Below are experts of layer 5 (counted from 0) of a mixture-of-experts language model. Rows are named router (the router's row for the expert), gate (a neuron's input weights, with its number), up (a neuron's input weights, with its number), down (a neuron's output weights, with its number) and show model dimensions 0-159. Each number is 500 + 25 x the weight over its row's rms, rounded and kept within 0 to 999. Numbers have three digits each.
After each expert's rows: "mostly gets" lists some tokens that are sent to it at least half of the time; "raises" lists some tokens whose logits its average output raises strongly, later layers aside. This comes from a sample of Wikipedia text that the model never trained on.

# expert 30
router:513504459517508489483465516500503470486463518489528508479503458495467517516476535492543527513542511470458518494501519500512538525477476510462497499493503522546493481501482514535491517489413478497469536494517497485472469487509524495493500497497512509519468503490467492485511492513492503496485499504492526481535540460510509546490537506467565496502512468522529464507514516571422507553479480494490552457524487497490509499530495486500520482497473506430504472531511471514495491500519475
gate0:543473476481508525505482498484512538487486556477511526484489483437518518499519503484509504463520488479492482547494532492491512502497499501460463516478534510503502498478509552491509532509509505523513542482468469514481496500473498493505525493501524488493510504486453510519538544485525506469551470556491497515519505454476479486478501477482489493499543509535520476542504520510521532470464515494537473525524493487476503489482518510497538468479459491480552546473595488526491509464475530
up0:505499510479540529551536484462538509488556508510496493469510436528511510474479539472506519456534524505507493513522524496515549517485529519497515495517518497503513503463486524457501486527528522504540516512498460508493505469477495501445486479489500487501510516523468479539467496496513502499535462523472521477509532460495491521478497515532503453504521447534549469502477494509490519500528533519534476507538468511475490443511506542483514504433468500492501528503549482508502490486489545
down0:526531462493528508505515522507543503524513498487527490468517472482495512493522512501548475522499507455513510497473524481462500522468485503510494559562439490470495499465492496487511517522492514473510468460506494500464530508511471538520515481514533459516506486502494542498496482487542490501523523453479518473462521466502524539492504498569479491517497513511498480492489464463520523442489477527479500487497471524454471486490493459505462498462490432537518475476502444493526499486512493
mostly gets: " n", " z", " ap", " p", " ang", " da"
raises: "ous", "ating", "ine", "as", "ans", "ines"

# expert 9
router:489489483525501463497483494546498475474491511478528487486507453483467532524471519495529539492536514470474528521497502458486527506480465454481488484512529497532501470497492513542491550515440472542445514508533492493505493503512550485516521523495488530516506480506464482490507516518480489513520490511481539487482544418525497498507553516520526476544495506508523500527535509545471521517480476500504535492501474484535470509516455499473506506480446502477523476512469461541492495495511471
gate0:473544492464488490455512507518537469495510509458475473479488508470483481457463481493518501452493497481506471528503473471473522505510476471459509470531561504551484482489465506491512459480490486513472518526525505504506510479476522514487483511441502494503486493481462492531500522501511464454535459529525494501504516453525502522533503487465496473557499511491517467528515473505454518498459497538508530507511442492490455487490478507513503510478491437507535495507475520540476482520489467
up0:490451496525529491522519526537445485529477509527548493540516482521502566536539508497478453545494489489480521509486517526512475519479533513478499541502457521431485498459530514493492508528475518500487490457498481485479533539532519500482490482478503501525491501504510528457501493524467506519483476461490498481498489488496533485486505514520522514452523482485508530537478496500531481512488462500502489482464549515483582515530482530510512506522503557466491495508486492464496530490475498
down0:506470544525499480514524474509525477528507515482529508476504492470501554502491521506502465537501503499490488453502523530475488522501499531452496506495516496516487478444523509465472484529495505476511497496483497454495517532490501505507509491503475485482508509483456543483496493561493489541519489481490493461519482446537504497479610527544509514496489482501533494496487471473476485470476528526467525475538486502485533479538494462521483527513555520513475504483501484494473469497442515
mostly gets: " (D", " (F", "==C", " (L", " (E", " (N"
raises: "-", "- Website: www.", "- R", "- Website:", "- M", "- P"

# expert 8
router:484530473511519472463466514551524496492482506470533512487484497481474520504489527499554528466516495502491522516500508500510533517491492481497478471521531517502486494466467503534508494522457494509474524540527501496477514514510486488502483550484556536512457459468463474503511485520498524504476508507486526504505525467544471572520563542482537481533538514518532478519519530550441468530505484515500541505535481512538495509514495487461491493512474482487481481513497489541470493541511489
gate0:586505482530512496487499500521520501458514483494523486501491473480474494466515527514507547438514513509439453551476522470485502485542524547521479489497550530466486546510514508505466523505488514541503504507519530499493508507533458508514469529484513514559471500506507512504547497466535482464505487500486522518447498492475510512494531458539507506463495532501523493486496481556492480482505500494464497484543504480474491536521517475486518499485513517490480485514500520513538527535526516
up0:474509500523494448465514489485448488525520472545521484508522516523485503549510496482467498465439481507475514465493523511483513466470493519509452494495521545490496495484525514513499495504483557494550519494468497511511495521482481472520506526489512503496513487488508460530501478484512508504454470471538525496427532507485541559502513483496514510452509513504516486511507479507464512515459553484473532517506453490504523511504485420528508477516480484479505492541502492490524514508543468
down0:496548514525472493490523568518455487468496501471559542503447501521498533507481479497463490541468471515506525513533476496484509504472487505512482518527500476491527496512480502493553475457511504514486546547496488505475517506530526523515488502462505503496504487502515493507491488515494506473487519507496506532536460426476499526474578527498511517489457453446494522502503493477472494480486497487496497504472494521528476521476498508532523516492536546536499519505452513481505491479458533
mostly gets: "==C", "==P", "==E", "==A", "==L", " Dou"
raises: "end", "un", "ass", "ane", "am", "ub"

# expert 74
router:479554475517477484484481497551526456489512532496524506488501481448482538498486530474549528484506510485470513508502481490514539516464497487480485476546533498502487508439454543525479517507460523517471531509533494469483514485511519489499498507471527531521489475472436483520510502533471484500498535515495512501530507460501489556548577497508530470534521499510522497496499507526453496519458486527529535495503507484506496478502476476466505471508450479496502491523505466494478488535516508
gate0:489495453478537514515456496522550515491492485524535484490494491478487479511456487497517487495496497511459561465509471536459486477489454481473464484529493503511474474452486518531496510455481548491499552500526511491485426505468530501506509518471510501505509511499479460464474472507487463526489455531507526484481488498495463488520506465518494499509509467513483533490512515477479509550534498500460540493548533501547509470474484502527499491473460516477503451486498508502527499471526524
up0:502492514523455469524528486471534512471532477505467527517511550491511534477485486479495506531484501500536494515471527487519495499438526496535499517439496504517502494506463504516516471539507511495497511514465480500470526476509513505473495474498519501454507512510520538444520523513536553487454475513504487472494532491512487512502479505473504538514514480490483484518497493484512518499443486489517528485559461492517494477577463515524516427499502504520473513498523533459452522509495458
down0:490466479499506479448459517517492514478478509495499487500473524498519469544529464492512500483490469526505522530505524489516523510466453542488493539485482465518521508515501474473499535464441540517503493508508538507487559524487459521512509527491493479471475487528517485532495553510503560466474489503498522479514521462516503525463540513505487470542467513515487499507469496516487530557518494529513510523505534525508476440513471487502497506547536540502517488521501462510475450501534504
mostly gets: " manag", " install", " reduc", " prevent", " remov", " agre"
raises: "ing", "ed", "ants", "it", "ant", "ation"

# expert 36
router:481523486519510487482466485524501465485462523475522502447475471508496504508506539550559518485499520487488518525528475487537528543502471496466511484520510517498488509480481535532522525520472503503505508510539481492467509505525511453496499542482508508517476489472483487498489510538481491481518502544481524480491534446487478533490555532494556468511534469534519483506531490509422488524476473498516523479483492517533477505460500473486506468474461484470514519532525485539454485537520500
gate0:527457464532513457455493493473487427467467481471537507451471460499500479474520561505502519511500506509515539488514493474488488480510506474472517523530482538520524508477525473504501472494483549478509506528525506506506487478472491524484515482476469524480489441503501511453480538511481474559492529474515507484486523483537531476480501531500518492508509490539496460527504526481487505472486517489534518475466490497498534518476488505500510458450489500524469504498505540557544505491526479
up0:488513529519542478470530521518537517541519507478495547478509501486483501559515469530521502519527507534504521495512552518506504517481510485483441520502523483470478477469514482470508483470495512513492529468514563522442519503480496514493535498525481514502529489474516448500483482489454495515485479515463520524492500483483492545590490484496480467504570518494508442487472526520504543522501510495481470496484485485513487493519505505515484524505512521510474532457474493525511493498537472
down0:442490494469517515498493508523521543472498468472501556504500535484483508522488568458490466481486474477511520473512512523478490477487485485474529516456517501482506511484528500564478508529487508513482505502485502532520498466470489508520491503487491499485500503483479445500488511464492443458516514512507461517520499461452523487503516567518509506514521501524481505539520515479488513480493557494537487520480507500499513537495496521527526447442469498502495456499476527503494433513521463
mostly gets: " le", " dis", " ec", " ge", " ac", " mer"
raises: "um", "al", "or", "ing", "ub", "ul"

# expert 57
router:482503495502501491489485496542492509505455533511532473460533485505484519482457534504520523472517478477484481531502495520520507497504492489473515472549570518512467481480465538527530529522494478512498542510538458467461488511524520498510482533495508519542485464457437512504514518553493520495482499517494521474500512467510458517505544503512566508504544472518489517518530488519457498504482484525493545475505511515529480478467488459495486465477481491471529507505518498525450513519517459
gate0:480530499462462449489510483548478465492484511524520516455473513480466520511495545531503509499512543510505477538534528516491493481489503511493496483540522500501489497464532490546477519507491503489444518516501524509498495451434507517484451500474553481499503484500463520495537505540499459477507549484492535507502476502524453510538512483494528466503530517517512479471523486476521473510479502511493522484517532450502506454549498521473518488542487480468485511493472554538507487532507505
up0:545502460519493510497478501499524469517519497471467512500557502467489539498520466529465499504464503490490496453529496498448476502503493496504522526453501461533517461473513506532489459488493474492462445503502485508526487514551502525483451485501479536469501480507494493501477483499538501466461469523497462481527498513503500485485513524498490552522533494496533529493521546523487476483531513539507529497581508518475520519495496536553498488501500524538466490471496493492495528450515471
down0:494512439499509470504500486490457540489526538489506507509534472530463555493508481490539499481468498501464520504533512486512498463474453514488504508508469527519500449549519511505503521495547527535546503480509486484522517537479508502493548504490498491508478490464507480470480496503511484476451518501476465520525506490474476523499521516522491468513440509480514540501534490517468531511464510505513550507512486525472484491483538457500451528508534559476524513447464471509510504510470519
mostly gets: " students", " members", ", there", " there", " times", " countries"
raises: " in", ",", " and"

# expert 39
router:509513505512481466473479510543503495499440516474521485455486490494474514512492546498521524486523514498471522516472499482500543511458499458460487490526551501512497494509475510529493499514429492501485524518568456481465504491507529474513469521491510521496490485476485476483509510523504536490470516521451553499497509461520470521501540523471548452536509461500495491520528523510410489534482495500459526487505502479508495496522507489475506474489446493468485501531499485512490509522498479
gate0:521526512441499495466493488513528501477485584492490525466483525485523481535471494485499528506492500491517513510532476485473524517480511460501509495481543518499505474490510516517472568511480494490487519503510517506508502459507500532535493552529512507481470454469496516539515480518453489504542522557483511481487499460473530493531507591484538499506494481529478509480537510489516505547520502469484515530506464520516513491486510439472488503517491532522496546514526507526483477518494492
up0:530505522512487445440521493474505487500442537509496484467485529490525497481488529467484515531568496483486497515527472498511514448480536495481504496527519482533537484494538555509494524480527495491490533484500434526519490428504524483531497497534492494468512504478513505515512493491509547502478537532502442533511490465489489481523496551502515496531492506481466532500513489471505487518513505471508480513513502508504551541518530454473484486486470508521498526532491537485520476531495486
down0:513510522504503483470482508468500489478489493474532463516474526504510432544486478474500490566507500553498496429526511507464527515526460488473509502481482489478509518509517499501526598499533539571527485506513514522540507501510499482475491530465515472457524524498505499489480500473508491462486506476489478519478493514494494526508546508505468552502511482480420505515488473514474485523521494501501479499476511445501506511522490485477517511472478499497490500476460486520483511484484503
mostly gets: " sub", " mon", "′", " Pro", " ap", " super"
raises: "0", "3", "2", "5", "4", "1"

# expert 32
router:466511511509478478505502529514542484482496539474524526487526487466461518508510517533536527489532505456446523490524500504520504536505505507502525509506540495533492450508457528514490521480422475547462491508545516477456537511483538514504505534489509526519499472480491482501518501499468495489504515511465517476509498453493495549488541508486573466526503500509504503491498536548411476509494472514486504497489499468505485495506501485501509474487465498451527497531520477484492509520513498
gate0:492501492514492517484476522523478517493543502526488491454502530469496525555495530521540510507480507454477487456513534497451477493471476502481488506519518449557483500478532503472497457512520526523429536483483511496526474476539535472555501500500491518462502501493486507467518512533575488481483513498476462509515512489521467534566510488512530484541524479523529495480488464543510514454497514504491523502507495514501544510478518492481484504530454505517460497493486493496499505507517519
up0:465508530508512458484488462498492530497492517530480553502542509487515505494500521530516492467465526518460498484451505476498498476515482547513543476492447482468520540550483463493551492516485505492470486493508493495478474519484480476479502529475501467538492448502517489492526499494529511531517506502477476517468498519484520497456509503535527505515478485510516517527491521530465508503517482503502498517496428532531515494513494505507566526486483526495533581494470480528497447512456491
down0:449492528445471505545506507457491507509497491477487456508536525482478459530512501479494544566498476515490445482482499507465503475511490489522509498487518526492554500492462522513499518492479544466540488552508519515544511517506500469444499510509474511511507498516482501504472538488487469519481467474521524479505515518538524424504489507571475478507482491482486447496485499492454516514489494487456526469520482510483491530504536517515496517490496495481480526510481507512478518480547501
mostly gets: " Am", " Moham", " Os", "ebast", " Se", " Jul"
raises: "ad", "is", "in", "ising", "ud", "ag"

# expert 20
router:465501503487515463508477504522513503473488523493552521501506483503462503534479521513538526510517488483468525527483473503491553524486504439457519488520534516501469474472481512554508518520444478529517526537505472491477498511517506497513480507506506537529467489476474477468500496514491471502498490529492522474494507455522499509484548512466538440523535483499547500520529531524429493499483479483481523534493477548537478481513505471478510482478487512470541489552492465503462509519516487
gate0:463509461474516482486452490483483534470525570482515504503511509484490469497471486503554495461505510467480520539545517496493480463517503441490501508505488524505519484513517514533474496509486505540452521486513493450520500439487485506520502523502529530508493484464452518547514502550488498509526479487501528556506502493476447511534537493536514483502494467511532484533502460511487511471506504502533530481501516537502525489491461468469483506517499476506507526488494479515483475548558523
up0:432521472485524514486450490551503510509523483460537471491539490474480482484493507530501527520505513510497460516479567481499502494494487505514490504490492436481514479483524523499492485464505497476554496452514503527487459474497512499511522532515513475461485550469522498514503500507460525538478480509442523522508468476532494507510486531541503497548536473484512502483500480483479494535477487488506512530534488460506511474482491464494486492529488493504503496562537514500549482477553529
down0:473510501475529488510493479480504488480496481480510475533471540477475491464523474498552510538508523541500474527519508482529498465468498532481509476479501485494530527484493560500474520503517543504449497497471494495498491489546503474489489518494493489476479498528533532488500497507495519482480463462481508517514476524533465488574484512457506469513514490502483547464498537490557478517517501493472514468507506455475527471523446566503519493475533502509520438514476506541533522511482502
mostly gets: " On ", ", when", " Per", " When", " Republic of", " of the "
raises: "1", "20", "3", "2", "10", "19"

# expert 0
router:492517501504506485497490495566514490486503531491536499484504477470421523492467524480545520468503497499463504519488485490507552544498498489457507462510555521519471477469476532514488543496402495499491504513505470469477507490526512481460463516496499526507503482455471487493533490508499499475511521510486532474499510454499461510502539518470528500515511473525528487512530498541469467517475464527518524481528483537516482492495503467506491444487489494457519496508514460512484501525504485
gate0:493504465551483536506471494530491477497507492469507521526494466469500589524462483490530512452540487482488512478489502469487480561495514518464452488524523515541477521495511522497511514496505530518494512502492533477454472489507517481511515534465473535533438462507507487492503524529523487511476516534531542478495484456525486512511524484512521498485530498499529514490504478481487496521471490558525517495532549497489481500485486491484543481476492470446490497503505536527487553485511491
up0:483504451516494472476500515530503498519487467526518515542461460506542495480534451483551501530495551492499511518534482493507515501541521479517507438509468505513464478473502529480474499496517479521513571469518492539494509504477502532480533495516477500460496491474493435530473495497510543475477446505537518511509463479501537498503505509527496500494493477496473508516479464491504510434512515472531498493480492459510478501500488491512526456531478472464494460475497534473524543494500495
down0:518475505483471484512514487455544502505491465476496512534493484484454511504492458492499518500498481522467530522498502453467480460485513515512461504479509476431476494521484520464512543486520539489527436505529530487502497489510518541482523483487478486505467497480534489504557530536526493510492500512510517493491473501511487539496551486514482515467481471532484516518492468537492521512493484514515512523490453474472500488469470482465446484482480466466484528475536515473502524568469459
mostly gets: " to have", "; |", "Senior career*", "; D", "; G", " Chevrolet"
raises: "| ", "|", "| L", "| D"

# expert 17
router:483524483498488509503459494513506490478497525467534518474501450460480524514497537517523520511503504446488507499486485507516544532481518518499498469522543495522507468493474533519490489516442499521509501538537474500488492467532505499491452506491497525497486478451482483487516491572504511505475502539493543457517524440509476539511544507507535489539536468546490487507516530518446487502450466532509526470520496492506515516510483502475501445482434507489492497528500495482485492533519516
gate0:486546480479479522511404499515466488544546480493506497479455481463503533496501481513491518427502515494482477493466474495518517523458525496505510459521498526499501508468494511515484535533478524493489526541509507501505515498485519524474555495510504475499498491484464501480503477509475505515480486523472557564484550471528486544492514501509511473563479492525485516485536522525460503470526509466506532489502444508491521452465493500471473520502489501500519494486502498516482502512499527
up0:507487515474497481496488531464437483521479522459496462505485485507476461457492527511506471521490499506524498510485481480484485487498522487504532565516514493520494501540478480539478494480480462498487510473528498487506472479480502475497457501487500525546514460506516496503551498512501497486544496514490483427532468542467512490527485520476514518506479502528512484517500556508504488497504482532441453504512544508539450510514507456515469463495501463495454517496514506487508476503572458
down0:492479486470508500557491499539493507490480546517532508470468480509511479510497539502517530521508475477483502483510501561478491445481496519492519484491506496499535493462583503514462461510500486513491495535504485481492495465512521506486486478469511514516540518482506480549469503542441522483516475510554528487533507500533479467544528499504474498529484503482493488516517470456488528545494494511524515563528509461544503504540520478500505515524484471508527519522503472482499519469464543
mostly gets: "==See also==", "|---|---|---|---|---|---|", "|---|---|---|---|---|", "- Born:", "|---|---|---|---|", "andidate | Votes |"
raises: "\n", "\n\n", ".", ",", " and", " |"

# expert 7
router:501517495534504487500482473507542487476470546492518481457501491466458534501498526516543549459517509476457531515482487496527546512464480480475498459519542506529469479483477537544515527513439468518479542529547490477487505519513491510516529536498522524553500493472451496498525514526501485488472508534469521489529505451520468492490534524456517486521512465538518465499529509522471470518467474510500537485492512490497472497504488483477515471509469479472527506511529485520494510492531491
gate0:505472457513490498504537490496502507455512522493535451501489461488468537509520508527495510584461512486505496529506482495515477515528501474477483500498489467544548481518535487534503521510482497552489488478519459458509489502478537482497509523494527493461520497537506533519418513527473502536530488481475566481505502507524482505514516513500533498504489491515500499520482519529512535496480482472537533494501497511507479508533472531460495497498497554486481506505426453491493497511506469
up0:486536515478535499490532492470508506471501489480473494489536509473475470473504501472500529486498520474544480506510545501546496502494509482519498487488520528489527542484508504502553483506494511500525502546532505490487471489478481508515497533464531479529489511494530469562487503532456475509444543539519456508462449486513489501462490521469512477527505439490516522509511514481509523478490489501496466503479447466488431507456521499465480433476516525504512543507524480506520477513503506
down0:532506480478512488475518483518511477458533504465495472476503532484526481484492482538527531481501505512474543550504481527472520485516521468585499467500534507517465499503526539504493534505522545528492568503532529524526522548489493492546482519489507494480545516496496498504480505503494511513473525502553468499517489511470521509458546477524510467469487452515545556486454509476520526512528494505504509506527489459516468452502506491463494506519475513495504462486516489496495478512487485
mostly gets: "  ", "|---|---|---|---|", "|---|---|---|---|---|", "- List of", "== See also ==", " Par"
raises: "-", "- ", "- S", "S", "P", "- P"

# expert 53
router:480528506517507491502490504519518482467458522472530486453527511497462514515489495494540529495536500506464525508521490538522517513525477476480517491532544506535454470494464500553496533497449476516476512486523510500446511525503496449519486520512553544511463484485493471481473488527481506499495496513483520490492510451498486539495551550498554493533538468501529482469549533506442515518491479523482512506531521506538475492509510508469516461496472472473534469518515496517490511493521481
gate0:531555485501499491496495497482507528514503520514517414476463492484488507504480486483505512518513515474526487511474489494517530470483506495504498527534508488512466468509532516467453503495495511455515501479496510533457473517536498473466476481469522514504526460546514555503489496509466519542473515490470481501550485469498502523452525569468531506489506492513501453483555521475455513492493517476473525491516517530529503511547534529496515499494482497529537476498484519520434505496523488
up0:485561526466471494516465497531451485521483556471523493525531530499481498485532522491511491515489517482502511513505483502489518479465463530494511490466502491435507553495518455517467492482504496530527475509482476507523501483486534460495486518516525478440474548491529461495491515497507515520487518515479499478528496512494480548510510455514502493518478498537533470529508480519543463520508538477484483516491533460480530525516519455501523467508483500510474480484556504494548513456462483
down0:481490497551483499466458493497474541478487533526498458518481496500476524469521459501505506531466481503457503569493486509546534474491502502493504513482491517511488519518488476500477521503480503500534452543521469463451516509446436506452490505520455508520513527556490499518485473521483562463514528494497497516472489493512550513487491508533486526530485479479520468506491489524496512485512477466508504488521466459458482469516504462529489520487525523513485496462469483491512504526515534
mostly gets: "eb", " the f", " the p", " \"T", " \"B", " \"F"
raises: "r", "ry", "ate", "al", "alk", "at"

# expert 52
router:491536493513489470492473502541500491490488510469530500480523497507476520527487500500543523485507510487481504512532472487504526536500479501482495512548512521522510484484475523545476527511459484514475532531527466493476501474540515495504499523495531514528462495488450494499538540524466499480484503533461537508541556449515459527485543516493551479494551473531535495490522523512440490492478471524526545506496452501529466495492489461460521494478479495494502503522505461536466534535513504
gate0:521495513501492468528481489480479525523500567515511498489516489482458523535464489476514519523511514492464493496525519500557485500466532472475464509530531512483488502475500550522474480482487471488500539546525469461464476529491527485463493478472537500488511473519492501478541463584499502537519497501490537472481517460483512501520495516494526481523488469499516495509524513482520527488501543479462518512474496473552517509467479511461481469483491527493497519493549540497511446503536522
up0:507461519491459499478533490505533514514536516494527505512508485475466490529459479504479488512428494479499491487525480510526463528493456511516512503484494553482483497480504527462507531494473465473500483497478507505486479497515541527522488494473528501530521521490520511549513546496515496528467474492456542515505480461499544526502510502503480472506461514472515489485536480508501606491492524478518483491468477516529531466483503506454448486494511537513536493470498487466487467523501467
down0:509479483516492523496544500542547543455485498455501491513564544478470507535462519507492512506459489512532496511484504487520510510489530529466508517496485544485520477515483530473520490519515489515485485480486544493495481458470502525494481524515505496488491530529481511484511500531462525455489451504515478472509513513491566487500513463513480546513488493491494517508503546510542497456485517520527450517516515450505558502425545520528476472490497508496494534494493504488478486500505534
mostly gets: " Str", "===S", " the s", "= S", " r", "- S"
raises: "ite", "he", "uit", "ett", "ec", "ince"

# expert 35
router:482524490545492479508486484550506497489449530479526509459508465489476521509481534527543534507525485474468515535509483480526529514489474481482473467531553507508501474472483533536532499515430477512499532515540455496467501510519501493505473533483489544510484484481465489498480530512517483505500514510483525480487521464514465501492528496482515504530514476497510472509537521536419511536483484535492547481490494498516481511490468466508490482496463491465536486513504445541455496510516491
gate0:479482534467514547498497496516494496547451494489541554502503477536479494550494523541525464531486495511514501545507508502559482513536474507504516515508516482504491506462515522546514518476464534519469507453562488509501481464489518465519538496471537534502498488437470515516477518491499504459497503526490532545504448486493496538528506509447514490512520501499499490515493505502501498527525468479522503484488508445463522546515474520485501519507487538522524511526519492480525505539495518
up0:439507476481469502496494495475474488516502450474481491493460534486509524534509500513540494515464535497504524476543487523560496496528501442508503477486482483502472538542507492531511488496516500505517478500476476519491507470462496454540496500542536502500522509496484495547479498498493483523531488532530477536474511486499506508453489500484481496516430449469529487488518497482497511543483504509472486521473526500506489487476466483508502452490464530504584533496500540526537494469523508
down0:535475518477461496529457528484497496514439494490481502466518463467464518473524496497501486498502464482528533478528499481497494445524476455467470499487506477507494513481512529503554477540535502503474553527491445524484521503466508510507534525521492462529501510504509512507503529528542476475495473512489473464526513519475488455485414485516489531482484495497525539522475498517499504506508504543474488474511534500495515507523550483491530510502506479512471478454470496529497449496481499
mostly gets: "\" (", "- ", "o (", "  - ", "er (", "\" | "
raises: "1", "2", "3", "5", "4", "10"

# expert 5
router:506511484512501496502480505512496468504478533499535496491532465499492510524453509539545520484490483483449488500513504495519525499513473492455503485511579498531480462462483529535516502501481485509492505515534466507457496521529494512491463518484505514507508486485404517498492490536509473516502506515483519462535533437485492516497540515492523490511519473511509493517515525523456514509480489546487559490500517497530490470495491452506519476473455489463531502503512465542434498529517487
gate0:484466533493469481491513526516493537502470472477499486506487459526482475477502534511517510467516556499455506477514496482515530509502506515481535491498481534532485489526475486543506489533496508504475503507561539474532505540450529479510485510466515467549504512513515490497479496488499520487488534542491546515511488513478474482487501533452516503506546524551501503517524502526465494539502519485553509463490513436448522508493458473480513536463531470461487488496525524496496526481542506
up0:506518503479502457486497489510534524499505500482507547497485575495500494501489481513482491509501500478520509513551534551524501510464484477464479445500488477439486522540527498504513509473509516491506516524445529529493503518491449504525544558502517490508486521494503505456501484517491501502529515525479492499552488486491476502513492507555500499488482479518467539522546517496506518504502499510451453506488459491527442502507545491495525519501501465462556497501482513475546460469481465
down0:486525481478483495543505505472459528516498531478529486484514457530513511509492491547478500502476465467483507499527490511503502511494512513497483520496527492448510527528462506478532500475487484496470513522466534513480489479465479471525603530492516529515503495489476502512535533478475497495481505501517511475483475493543492513477551492490519518526496498541492552504500506513465529514491473474484488520495522445455497468527555473490504490465510541456511569504507539459510499490521472
mostly gets: "ed in ", " is ", "- In office ", " over ", " until ", " in "
raises: "1", "2", "26", "27", "13", "7"

# expert 38
router:496503485521525446483481485492529472467500513502521480478496476475443504528460542488518526464511493489498517493500502493513532507491472444477506495540525505546479474498470504535485518495432479521472525515503494491463513513558526478507481541503517527521462460465477482481514502533494514483468485528479506475520529464508463519498533505495548506524514483523511511521539525529433499481514458525483514474527504513545479516507471475496513479487462458477513465505494473539497526522515469
gate0:481457494494513484461471486494501467506439507472498473488474473525485499536465494489509510471466514510470519518498488526485492520513473467507483507488499491553487475506503483498463493521499467479449506508466506527446489534496482488551525528493559526514478512494486496541497517493528469478483536529513516506459556478502499568485524528494522470485502492507507517525526485504438495525470460471468499512507518522518504528490512506515526511512431505429484472485488502537509500487517471
up0:506468487514519483471486439516523479536487502493490469529498488536473488447479504490480520501437491521470507504448508514507481506494500517477467517520470503533513546503511474504496481495490503493481482509448471481521503485489470528510485508474508556502556484479515498489506507501482443517525545532539501473457518521500537493474502498503494465488469471524459501557491449495491465507486466492498496467459509535513484491478456558522520502512474531500533493495456533512490533483477468
down0:472497481499465534454498476474480479500524516443482503490473496475489485497517529525506469538497557542511498522498430486521492463487523421516492500493524479503529525513518507505444535498530492480512514500470503519507464517529469519549483499478484485527527492494532498520499509463474511523530508486518517487468503488525490501490490507554485495463505448474495508488484539519477568469507518489491495529521484543465505538482495547505509521552516466528483507505477530502486479491513476
mostly gets: "-W", "W", "://", "DA", " \"W", "CA"
raises: "ained", "V", ":", "ated"

# expert 70
router:474501495502504471476485526520519472496466514490538489475513458495481510521462505523510538491530517467454524492509494492504540526476486480478504479501509502530474466498460520548495541515415485517478514513514497500454489527510521508479494513463517541518495492463489502483523508501510541480480481512491523466526525462506498541482525509500537460509544493515501501541532499530409493550479462514485542454512486491526485496506487479510525462506478486481497495513514474497495527527517446
gate0:511531492492504503526526519539490477494488502451504502471550520484495476475491528504506505531530500465485560500493498492504531559487482445505534511507504489510505533485488518485519582489494500475526486448505524482503543535519487513490473509508533520509490489499501450499471477523473500532550538500485510499553505470479501533552522486493523521503500501484485492468490479504491455511489514544523497530454513530514529487478455469505568528483513534514507510521543485491466496525529519
up0:519551540500509454492514525531489498488496480499462467500488503538471530525465496452513512515523467481457490481529508502522503491481470479502478433524489495520469553505475506490448517546509528482493517475505513486495485477514451497510452496537512522532491490495514458494526519499494514473520464492496481499544500506488480486503500503439479496476520519522455524456504509489503483530474506466502475521539518509491514497483489476545485555422508504500523456500487495478524542526529508
down0:478490471522524511489489535493467457497470537465505499492501511490536507475532481510525472534507534463506473476491492481491501490523558519515525498503458502492517514466503494489533521524542480449472509509514487482495526528496494515507471529466487496521497493511492455505543441530514487499522476521521530521480510466520525484483520503478526537496462590461488520512510500502471477523474523503533496494457543482503512531492529497506485507505501547440451530498471518502503491446523465
mostly gets: " Z", " Jo", "i M", "-j", " J", "i K"
raises: "al", "im", "us", "all", "ig", "ul"

# expert 44
router:473489488529478475473487515520522471486473538505526501486500488499454509529493524485521525507515522469465510519509504490507518516515478458484523467506508522554462455487503525547504542493447468521440545512484494437472506496518531480513487507498508543510507465504451492488538494521507518479477508517507530495516490477508476531500564505493562474490530465498523493518519522556454503516468460504475528467510504523514508472503494488520519486512491499463529476513496454511463500525519463
gate0:506497431522503496455502517487533473485467518475511528497534475448531527515496489507516509457529483464491497450506480466511521477516490469511518431462496490478475458494469505530512510519466497506533519474469498498456515551494512501443513525496523540504452470497511488526491500495502486547490504504482499491470529526538466512508527484514519458487519486523534534517484505535499504543495502484492524526508492511470506465505504479512511471437487512463465490498544460532470506476496486
up0:489490461492536545493477504504520534477534525515489508480500488477481546475504474509504487475528515526485455509513464523474492517493520476500508534535500511475484501506499505513526539503513523527550533510500468511489498506480481524484519475511462502488447495499512487571511541524526547482537488511526556535461509494491503531508491509497516485519501467465480458522516518483506516517533554492501473542487490533497522504502528554457495491477493430505453488552502499498534463490534482
down0:494564475506525519463554506520467543497500444460524476519514537506511453516511464484494491489466481505483504517556484521454516472515492495491551510506494539450488511513510495475472468532490516500510511479502454490469487516480507498499491546471475530502524514542495506509534470481518498526515544525528488474444478519524527537525478502464472494527470487511481509526512484489472499431502504509511550535454496505491519504467483479495498504495516496480491488545515496497482463471509524
mostly gets: "nold", "auk", " Beng", "incial", "inian", "itime"
raises: "ity", "is", "ens", "ent", "it", "ec"